{
  "n_layer": 9,
  "d_model": 224,
  "n_experts": 24,
  "experts_per_token": 2,
  "d_expert": 192,
  "d_shared_expert": 0,
  "activation": "squared_relu",
  "moe_layers": [1, 2, 3, 4, 5, 6, 7, 8],
  "router_score": "softmax",
  "normalize_top_k": true,
  "routed_scale": 1.0,
  "balance_loss": 0.00156,
  "balance_bias": true,
  "router_cosine_scale": 20.0,
  "init_std_router": 0.00636,
  "lr_router": 0.000582,
  "vocab_size": 8192,
  "norm": "rmsnorm",
  "norm_eps": 1e-06,
  "tie_embeddings": "early",
  "optimizer": "soap_variant",
  "lr": 0.00875,
  "beta1": 0.95,
  "beta2": 0.99,
  "grad_clip": 2.0,
  "batch_tokens": 131072,
  "seq_len": 512,
  "train_tokens": 407300000,
  "steps": 3108,
  "dataset": "wikipedia_en"
}
Below are experts of layer 5 (counted from 0) of a mixture-of-experts language model. Rows are named router (the router's row for the expert), up (a neuron's input weights, with its number) and show model dimensions 32-63. Each number is 500 + 40 x the weight over its row's rms, rounded and kept within 0 to 999. Numbers have three digits each.
Before each expert's rows: a language model's description of what the expert responds to. This comes from a sample of Wikipedia text that the model never trained on.

# expert 2
It responds to: Ordinal endings and words in dates and places, like 20th century, second, third, North and South Carolina.
router:477463516414514468515529510506499505474512477502530457514568531422456549591546505482534518555465
up0:499553480520545577508576457506524458451547458534545509467466533560439460505464486523467526483476
up1:519521535512554536529559465491525552579461547408434524517496532471527589559528539436589530455483
up2:507520437581504470491459521506562496495444550584481521480509475543445459453507525447496513569464
up3:482480404505436413490555502519501457534479497488480538556548450491597559457493498486557502442483

# expert 8
It responds to: Word pieces inside longer words, such as underestimation, veterinary, gastrointestinal, plus a, age, born, total, more.
router:493544459537458444475536498492470513476588517460507515471450418453554538506489519537485536495510
up0:508575518479480466466606491520452545460458570496450450458572433567464580474458507523479484551483
up1:446487487562504511511524508478584489532533437524484457489495487460445527462492608481541520513484
up2:548487535473465470498459570510504462515542553529513478492476535531521470490421508541517522531523
up3:477583534551439510530465447497471501485499576438461523458463441455577500452442537509516511481496

# expert 12
It responds to: Capitalized words in names of leagues, wars and institutions, such as Football League, World War, National, State, Cup.
router:483521527553540548495500482499473522526538484429517453429466484570543508487562534466501459574471
up0:547454470464509491498513485441467448437578583562455519545544448479579601515560503461539489480373
up1:405572471521521523482525540526477506502515543509539490473580502486443570590482478470549451468471
up2:519557542502533449569481551471556513493494557531502535485586479463505466394512545487549498466506
up3:561503519537468499458431470461575461566519512527570479472532529471450482535511475535511638547523

# expert 20
It responds to: Final s in plurals and possessives, such as Airdrieonians, ACOs, U.S., plus capital letters inside acronyms and degree signs.
router:495473422515459522528504478469394488462469471558564507477504592509498509471492502481467481485525
up0:473609510539496528497544437446483481482540485459513474562496424587475521486493494592483463500476
up1:477528482510532516573436517525583427418475534444461541585522540549484456500487508519457502479459
up2:419521454463510525497520478388434532488434501497500455493510533574555483443476417516502460567497
up3:574517515512486475455512547476439553592534527512478508534488544500420529458523423600533523513425

# expert 4
It responds to: Single capital letters (A, W, L, D, K), often table abbreviations or initials, plus possessives his, her, their.
router:539464505520501526520501517488541489415453488539482472536553553511500532525579544460447472514512
up0:563499521474465485543515482456519503564483555514486468499499605544424579503455545474471473510553
up1:474462490459496467505510552514490480481497499495470418458493591579487518522549538542480590517535
up2:480587486501473517523482478556473443489482472493520484482459454594488497516562532502393427463525
up3:497517522486498524453534489440499549527472524527425435619505512524535536499461458529477478527464

# expert 23
It responds to: Inner syllables of names and technical words (gu in Pegula, bol in thromboembolic) and sentence-initial He or She.
router:470490556526532555497508528525553505504521533473503501532524527446511467483499473587465500490463
up0:537516540540570473461526515518479524574461560507521483475560557419544521495524539534449516505450
up1:439491492488533507465478505526494505435461557502531413457538535469596532483475503534516528506554
up2:481519468542518487550504538471484597452532487535512551435505507472522499507604518574468501472496
up3:489548504505483466521407484439484508481502490497445476518512505479575470537525459503518440510564

# expert 17
It responds to: First syllable piece of capitalized surnames, genus names and rare words, like Cu in Cunningham or Cubophis, Sa in Saikia.
router:576508494508417428508430488580559515478422488480465442500505485525532511461530491492539527488441
up0:522517523511522472465461533488418516508509460507479446443486523480472550521492488466519451461515
up1:502553510499561513460464440430532525516522455427553490454442493465498477504497478440500518481477
up2:441468477487484535537444549487479500447544461492395489494541571498468597542532557479496521535563
up3:479563461490422501509442576488532541529466535514518452536596516437471483471503529529515503489552

# expert 5
It responds to: Prepositions and articles before noun phrases in narrative prose, such as in, of, the, after, during, and sentence-initial "In".
router:517462537531437419493504503541575487455550502473414549438464487494466496488532548524513474427463
up0:420399444534472460619516388506539483455545534532500493506516505510500429489499527515471542547444
up1:516537435481442519494506472485551469451437487504464462551500543528533507517506388483495517461478
up2:453453485505541509504533455541455572566530518459596496441452396468517546435476494525531435487459
up3:582481516430451521593514443535536483502534539452545554447541515459523487491499468507515495522441

# expert 6
It responds to: Digits inside numbers, especially the middle digits of years (2012, 1857), plus counts, table figures and number words like seven.
router:454453516512497397520509449511514450523542461455489519465489467535488478517482502481496541439458
up0:555419512499513483533546486508442521489532532480494455544504511516460547503404527554437529452478
up1:514524512502496516468465558487531553517399476497506505539504465511481467499528497547454479518511
up2:506477519524438533466454458464530546587419514513553532525491492525489446526440535548457549467566
up3:507495503531483496498540517517455526508470430460571465491549483493519456515466610457537536531451

# expert 3
It responds to: Auxiliary and modal verbs (was, is, would, may), infinitive "to", and colons or dashes introducing lists, subtitles or quotes.
router:528531387519525492506504528500495511502491607541466501473476386476552571505413403534548503447511
up0:529483540497493484599490491464494626498502516499507504495519508538534507569445507478389574516522
up1:561454461425528503507550529534520575468538615542476527517461486474510484473503520496512522449486
up2:526500468493501464502462482391533457538532481522511508459481483473530497490455522482531534491504
up3:546529458528549489513473494526489525596534563491482525490529437483482494405523547463495453538560

# expert 0
It responds to: Nouns for roles, careers and record headings in biographies and infoboxes, such as director, career, team, film, Personal information.
router:470549445488562413451457496489509509466491513518460487396506535599488551465504502464479530503484
up0:476545446495540483503475493481552551479396485574475474441510437492438454425530519487459532493516
up1:516570483524523511499428530492459526500511481534442543479520527459555531466515463439493521561477
up2:520547460495533474472467531555495510467436465477542439496419455540458570536508486492483561471476
up3:498436499436518564487442490526478477590556470483526497435476571458477460530503577462547516491533

# expert 7
It responds to: Capitalized word-starting pieces (S, C, de, B), section markers === and ==, and opening quotes, e.g. "de" in delegate.
router:498556563541493509467436498544495523458534494506474461448498576549514469530482471446510521546510
up0:523425530466529461476515439548498513432559619545500519527507511546468523468501640447506504510454
up1:415469488526500522467534518510618508496485546541531509411494483532497441523505541517486527507518
up2:519486469464482521517465500462570548483456511443490523486496498499479480431515551507502487486586
up3:501496473465539454493512466511452470564482537484477508502427496584514458427435526466424505510489